{
  "d_expert": 32,
  "d_shared_expert": 0,
  "moe_layers": [0, 1, 2, 3, 4, 5, 6, 7, 8, 9, 10],
  "n_kv_head": 1,
  "norm": "rmsnorm",
  "positions": "rope",
  "parallel_block": false,
  "extras": ["capped logits"],
  "init": "uniform",
  "optimizer": "muon_hyperball",
  "grad_clip": 2.0,
  "decay_shape": "sqrt",
  "final_lr_fraction": 0.1
}
Below are experts of layer 6 (counted from 0) of a mixture-of-experts language model. Rows are named router (the router's row for the expert), gate (a neuron's input weights, with its number), up (a neuron's input weights, with its number) and show model dimensions 0-159. Each number is 128 + 32 x the weight over its row's rms, rounded and kept within 0 to 255. Numbers have three digits each.
Before each expert's rows: a language model's description of what the expert responds to; "gets" lists some tokens that make up at least twice as much of what it gets as of all text. This comes from a sample of Wikipedia text that the model never trained on. Tokens count by the router's weight.

# expert 31
Description: Mid-word pieces and prepositions. Word-internal pieces like ip in Tooltip and receipt, plus of, in, to, between, and LaTeX commands in formulas.
gets: " of", " in", "ip", " |\n", "'s", " de"
router:142142102105084113066180093158169136110132155132162108117113103173124102152133177174081161126113110150080180108137180161101105142121137120120163103075159168091154088142179167136162110128116164197163162093100094134097086090170122157116157167078124101132124096107157112123118064122144158113128124144104129111108116158067118163173146110124105134181181159144099165162136164112087095069177109114151078148144059119060069084147105157073126102087121152122133091146096085155086073065135168
gate1:099117130138105057163147131146101150163102116103082082147105132094215145175134081148106126084125138168104136127136191121115102104165134151107114139080128125088143103089131116157180105159136093136207152132151120087105117121129139160071146154127118153115108108161149108138110130150138096146114098160140149088096094125128157093124122118052164193080166135159158133085145171082150052105156109110140117088098025166076092131141157179115148080163049085146140131183160085134181097114113120
up1:127068100154135125145142127127065165171125171111125118148156128102132110090164102099164093170146096110163101143048147127092120101132177168091132138068145166133131185168152142063130146127121108143073150106106096081122156168152105069156146142092162116138109169089061149096153140148123113136140157142148149122141144135128126037192082106120174119153081128148092144161110145117181124134177035165134080134114114130117185113166126159126092158122141130097095111105060092165138039179123146
gate2:149110109135165106100113154124124147149160121149124139130109105178112082154173137067154146116078097137187160071129121137080125144081148135093160177145115199122105091123140178102068138145085107079095073084110068120075106148107129182161090130093058145098120144070123077157108078183140089126126082129068137108125137145077156144122132153088166144157089134128221127154143104149147131161137124055114121119106148139111156133157090173166197079077114164118126158133117086160083105154147129
up2:110104112183135151190140090184088142154119117111199119098111071105122096102140115136188178124178114175081102107088104111141152124115077128098113183122159105096130144157104118063120117135180167157118184159143128158143114141101109135093133109169100110089200117140126222074124161118167144141156121090133147123127139145134103153094088115179083115097120116147118100078138168167110091092107155115122134118142195152112065109121142129141104164117161117144097147124210058121158095208085173

# expert 24
Description: Articles and auxiliaries. Function words like the, and, had, has, their, its, all, mostly after of, a comma or and, often in census or list prose.
gets: " the", " and", " The", " had", " has", " have"
router:170150110107074124146172105136174062091108160132196105117126102108136123170142140145137155166124105158075175133130154170091122164131101118159174087142141119086102067151178138176174108124078149150205152099129122164113119094170103137091151155070124143069106123111106138113107098087155149089142134203114078154097135114102128171160112129133123134185143175183101145165185165094134155090166130160133103157133103078082089097154116167076117163103118184136160096167086071119100098071145156
gate1:184164114148095145123179156102127132114086105138115134156185146160109136113184042185144146136119117109146168185149160091167135113082184127175143069143095123131111040179159210143150104086098104129139119124136174142149112046161135165149103074154159157112180079125160113084194113079080144144091136149094078112083101075110149121144167103139141141132142116118105159131131130122154135066195160120156119132140175154169124160134129181126109120169156159131106145118153133146084099157128157
up1:142094151117123165076128087192144139139099114076157122095151153156163140141109160209153098151198097167165065074136178086107147132142123077151122078119071129102158156126177099127098085117185171151100131069088124163127121131144091161131064150184156103140119143171184117151137123117100101134126116133126176166105067164154094126122151114129181110105112077148146140096122150150130130113070155112102132104151052125145164124155139131121126155115066156163113130089180090183175113194124077
gate2:151101154122144186188164145131116148104137115137169152098126120132189137112184160107149086117137109129148128135123183165099100073151066105113094163130176167070150169168140143189153104118106062141169099173118141115131099108106069176096144114103093136197146113146118101165135123099132130136134143101089113135132095134144134155146177096108101182142141237120128147115161089091134139086112151116174144128137143136157118170159130128167146200208166083095144137102043159162104117097058113
up2:145118075093088117101161064128155097178086137108117099149113175100107113159119103095108066097174161069171149093144108161134131119142110133109128116167195081189164148128142210110112111137148116088070171069137101095173082072207098095092129144127134165122127152087170151138146109078149199093149135100125186124119058138122151128166061112131121088127108162084130103143146157173146141102138106111141141158162094087160069158111190130129135117107093079099136133107137163145102098123122141

# expert 21
Description: Quantifiers and of-phrases. The word of, especially in census text like households, of which, plus determiners and adjective endings such as these, several, political.
gets: " of", "ic", " his", " a", "ing", " an"
router:181177124102072091120157075141150080090067173124182139091121134145173093154095141145109147186077098177082119136141174184094150197153100104151156084096161173090144105126181190168182095111110164162160147116142135142113128096164111142109153181087145133084066083103123163145111124092153176114128140142121098131146129128110107128150110106125111094180165194156112155131144138092089136102147148174141113131179076101123123096156075159110088125078101182117092079138115091156090120096125165
gate1:095070173110103132172139104132105139151145139097122145126168115165155144113146147111109137140105094135144099095101145178091156127051107067137097089139126134169139112118062103109136123065100136148046137123143099087094188081170045141153132186101131109131088066114168081113066141128163103164130145136129103157080087113104122088112124066121145144201090122153099160092131153141111136129159087154048171071109152123102099102141089073144169133106168171146166128126120076148121138070106127
up1:071069100151125107167115137150124113109105123151044130085148101143118120165121109156095130150107101222150137144108160144135122143114125121130115128102118159106123086120144120139163132179152159154118092071135106189181146127122105065124151165154123087023131096136187113143121095114074081143154129118104188158117118104086102077128161086170157106070180128169128081176117124127131100092175140117136133079076138157195106112106139123153186103159152158149167146105189160146173165121160073
gate2:103140168121119133196142119126102129146080178107143146137151174144202147172126081094122168178125145116116059175181163079157125145135150080146116141089108162144145143099176098122106104107123137211157148133159166123192121119165148171140077156178102088086116144055158141109136115148177134137111136155157117176139151147152155143114165130078106102101172173161076173106142086080084114118130140183116196129167102093096163130117083132178135169074118114155115094150066148158130077160126105
up2:169140145139157101122131124129139106094131156077115121089155124190034135094113179114109176096092156035121109116112133097121125168144075136058131149111113124103116100111093134073131168195130139137150147125114115102143144126116118010121186095107169114106126135130078164118152134165167115148099094152091146139196105130119134178111100160144080182164152139178091127140126133148148126097123157197138149135136169137131119162134169135124148197057112167111148100150121180073153168176130093

# expert 3
Description: Clause and section boundaries. Sentence-ending periods, commas, colons before lists, section-heading closers like == and ===, and relative words such as which, where, when.
gets: ".\n\n", ".", " that", "==\n", ",", "\n"
router:162154114105090117110146089155135066093103132109192130118085098140149084154078151165088170171095116126118166118166154159150117155146132104128130112116146158110082097169166173125142068157092143151139128111111102182118109089168123130075194182115108121094078110116108119140117069059151143083169141124109083151095116124125083176141109115091124141172146147178079189164165144076064137111116101205164087151140119100111100071149077155088145097084106163129128078145103091142118076068135148
gate1:071091120173131072117079075165130115126115144144150136143149154095147150095174168121147087143089166186175172058173085158133117181138128139095134166071094101134174139141189098148133084121161137135151147140109104096165099127062137136153166182135174122109155169150099178119079114105167153109121096199155075166086113104084117064079097110145138158096121163106092117088141103098118128080097118122174122145142082121128141185154054124163103105150088137163134195095108116148142097137135095
up1:117174086123145143141134202076124198101128107100163086079095085120086106167098118195125154138142151075196093150144113136108165150124155185175136127123105115128072107139158117104121130131110117114073108161082140194086083116124125074105158100095152084094087106071126099104083124165097105140142196158131131129106102155060102180145178172108146142132152095125197102115107150102120081179063123131089135130170129140123125105112169145096170146129162114164116124148112150159151138203082162
gate2:130131141135076128089184114127116114188156077110168147085089094162111161093133147082085142161125167136180173114145134097132166116155191132118142127142116070080169159155121132092192084122046073114181135185129130138103095107129115124091186129099095158106157145128125086160177186116059131146167119093129160098133116180193129079174104136117126150125146144102143141053145136102137156140109148146141099153059059085133112110143141128102144088160104171101184140102142135121142143059087127
up2:152183096082147199119111073175137124139076088132168087175151085118111151106133096144168162105170113157112144138161133255097086152139098144097139108129100068130110151174166149160160080139099077190113173079117126205108120162117154115105138109144167146098068107155181155129141123141120150147130121156092146064132135142135198157095096139173137156173121123094166110108156138144136078111123134100098149101110110089133113182161142119102132110151127152173152142075107132088136131158165092

# expert 10
Description: Mid-word fragments, digits. Word-internal pieces like ant, ang, Th and digits inside years or table numbers, as in Germ-ant-own, 1-9-66, End-ang-ered.
gets: "9", " his", "'s", "ent", "d", "ant"
router:198159114081096125108165098150149080122088120153161103120072106182167069171096144192121141132099103146075122110169180145086099166125110119149153097127143156091131099174150159171165076143073151156140150095107125183088150129172107159085169132086131113109111110133083150180097059137179140110125136118084107121124099166101131165156154135141101092131150181174085155182177163083075090104166118167120079187164125129126107119150105131099126127070112145129144135151103079101088092100122191
gate0:165101143119149108119131103154126116105112113178103117123170121121178103164121104185116092107186109128157097115136210125068116118099131172129126039144141184116109159164076130128127158140146175127130164195176101155193196143113075170177131075155113143082112084150083085112143158160134119123155170110138136115187152135130135091163172150135129090167109122095116111179144092096138163183162135118093090203105131147162141125091159084136120124127125127082159039134068138128139115101180151
up0:146140117082078132149122181145126178144113112135139200091148219122169090100107135159173142121155141127135138130161125155207123160167191082141139134152114132145129206108107157127112117110147137174166129097122120130125127147104154140094140102126145131170134184062172096064076171050122169159101163126085192136118142129084142145112131105184124126142104141105128166141139090132167083160156184136183233128098149116120119142060097133097145136170152137085068104101115098137148140130095114
gate1:136141151108114131134123090108110134109153098121144013090105073131148122139143111145115125107134116143166145154088159133114093114153116126187174069118123109155113138112149138157237126046090110177142136088109106109150129076109091067135102174142123149081147089098168124165126112135181112123133105115094144133136119150114182149206107071210115107121087136114089100176127129130087154110123120145099080190108135162111066144149177140158099134146202106120194111108105163124086155123138084
up1:117119143181089146171081128102165122113128196163175161088151170138137113124106119107156142168143100114176153105106140227175186072123095100159144094147106127144130039120118144103121128095120150168104113172123108135110124117066082145161098118067153155107041117148155177126089165113148115126165192119164075105097138086124134093111092158138149133083156169131137114166141130155142146094147151075166100112149113078163167166060104163127112096176124135102132130099129162190117076121106175

# expert 34
Description: The and adjective suffixes. The article the after prepositions, possessive 's, and adjective suffixes like ical, al, atic, as in Bang-al-ore.
gets: " the", "al", "'s", " The", "est", "ical"
router:181146145111096121115191113162141082108050144148199135066127125174144112141067174170077173140076060156060144140128150133146092176131118096178145105088163125075145111144158120181195075147114175150135166150089080174114155115162093158104151161099139110129123114081103114121102095129167189104156089191120081113143097170124126151153131122126139105148151195153102141147139165088100116082172131171128116148151086090080085115137094135110130135126093133148118136182112113109110087100138160
gate2:095130181113149095130144074141112098101107153113181139132127153116122058150135140131163169148151126130091154134092094107161123122154129095161062128129144085142145180140106142138086038105121174166198110134097141101143149116093136147136133133100168110068078117075160153112092156133146165096114062152166106119129156149071122083131167124106099059216095086167128140117081120132168144102153135129071089184092184086064130144058178118155125143148147071115122095102105146103074144114125138
up2:113197116128142118063142098154129103089158106105119148169084071101144118163123151119156059120179098158174199175129100203131110029167099124107127124190121147138168138114154106170132129121071112143143144105093094095111181156131173134126153070085168066109165124113098102131129100114126126102093120095129107131093093091131117109102082092172107120128070086103134077171074133131135101070134141171099148121143195100149127065123146122132122163113115164080115157080128124159180119130084109
gate3:159168075137103102080153097145147168172108126095123169105092137128110135125175136151108178110115082059113122122156130028122116140146132144108171114176096147187098143163153175089182118132104127076127138122079097059154165139092104172132154123118137092121082134184134104163105124119165056155075094156119124171148121117101118138139066183105079086131164162092140128195152105198183163135145104102130178170182167123085175149116094138107127153128154084142156117130094152155159152115125154
up3:116172151114147101126090114105200137136135135107111154119167113191119156104097119120097120166190150089131125100104150160173136133081098134111173115132164079121169145137105096150130121092089110113091193148154121087153107173175134204115129098125187131120122132109138131114153084154110122150196125115145065195159128167174133102110114125076141156081138179008126062090145084090183153100164146140154161108112108111081171157137150171131116163143103040136110144175125134097146148148129123

# expert 6
Description: Line starts and set phrases. Newlines, table pipes and infobox field labels (Born, Died, Genus, Coordinates), plus the word after "as" or "with": such, far, respect.
gets: "\n", "M", "|", "D", "H", "G"
router:143129122090110104085170131188145063144088163146140105091066132167173087141139191117066144136047150154131148123171144172136137110146094100150109108110169187113115103154163151177160123136078131178143139109103098158101118091154111130105189152110137131104118127093081156149095107098145129112164110174085043146089097170096044197146144121101116121136140147163128172139146146105156097107147093166152101152140114101116100043155070150089130122088120167098150115167093113107109083087127166
gate1:095130110099143125142121123171123131076110078151132144122075148142137118144083219110097154096048156173112185120112090124187135116160134158112131116133188157059130131142088123091112153151064161150098142175087132158143147151115139136199228116151113123110108145134194138089175131137172125060118141148153107124125046171161135174118122137178174158130177133133083129092117125086140078161126181130174110122155152085142117152142119098158143143143140146153147181152137161052143106110138097
up1:086094155162102164117080143104075138149151085166106148127115148161110162140165081134131104065138135160081172122152133069111100137108104121083112126120151193157099158113177135117142144116176196167134129226081111109124092163148148095141105149130140129120134121208113110152152166231110120101112135093134122112122195122130088082140100135151162154088136108166155124175155114126116112147094144185156153202159145102096108180139104160074095134104147133114157146204145051148132133173121138
gate2:093180129153057093098168132137130076119159133107103106144122131138114107123139134162107124127086151144144093145125157130098085092148153106113089114105135187120135108121143162147099155163116079190134184110040074114147142125145130142145157124091164138136193054130078173131096157123134046133107134217094017107122110133147108153175113098107173149119145086114158117110139073149171131131114115158050103116108188156070125092102124094114132136116148106130151118164097089120126102196159103
up2:152103086091116158122079172120121171133107054157134179131156135116176122126064126138141058141152147137169168184153174158140117165139065127125101102104157098113122162176091146133114115116087226194101191123130131116158103114123119133138143059154114071120153091086128126176141117139129097114120142149122134133066150133159129093152115161168143067116142073110163138189160117130089168207077119115184155135103112104115094101122091172130114103068086112096149118073191116148116148134124106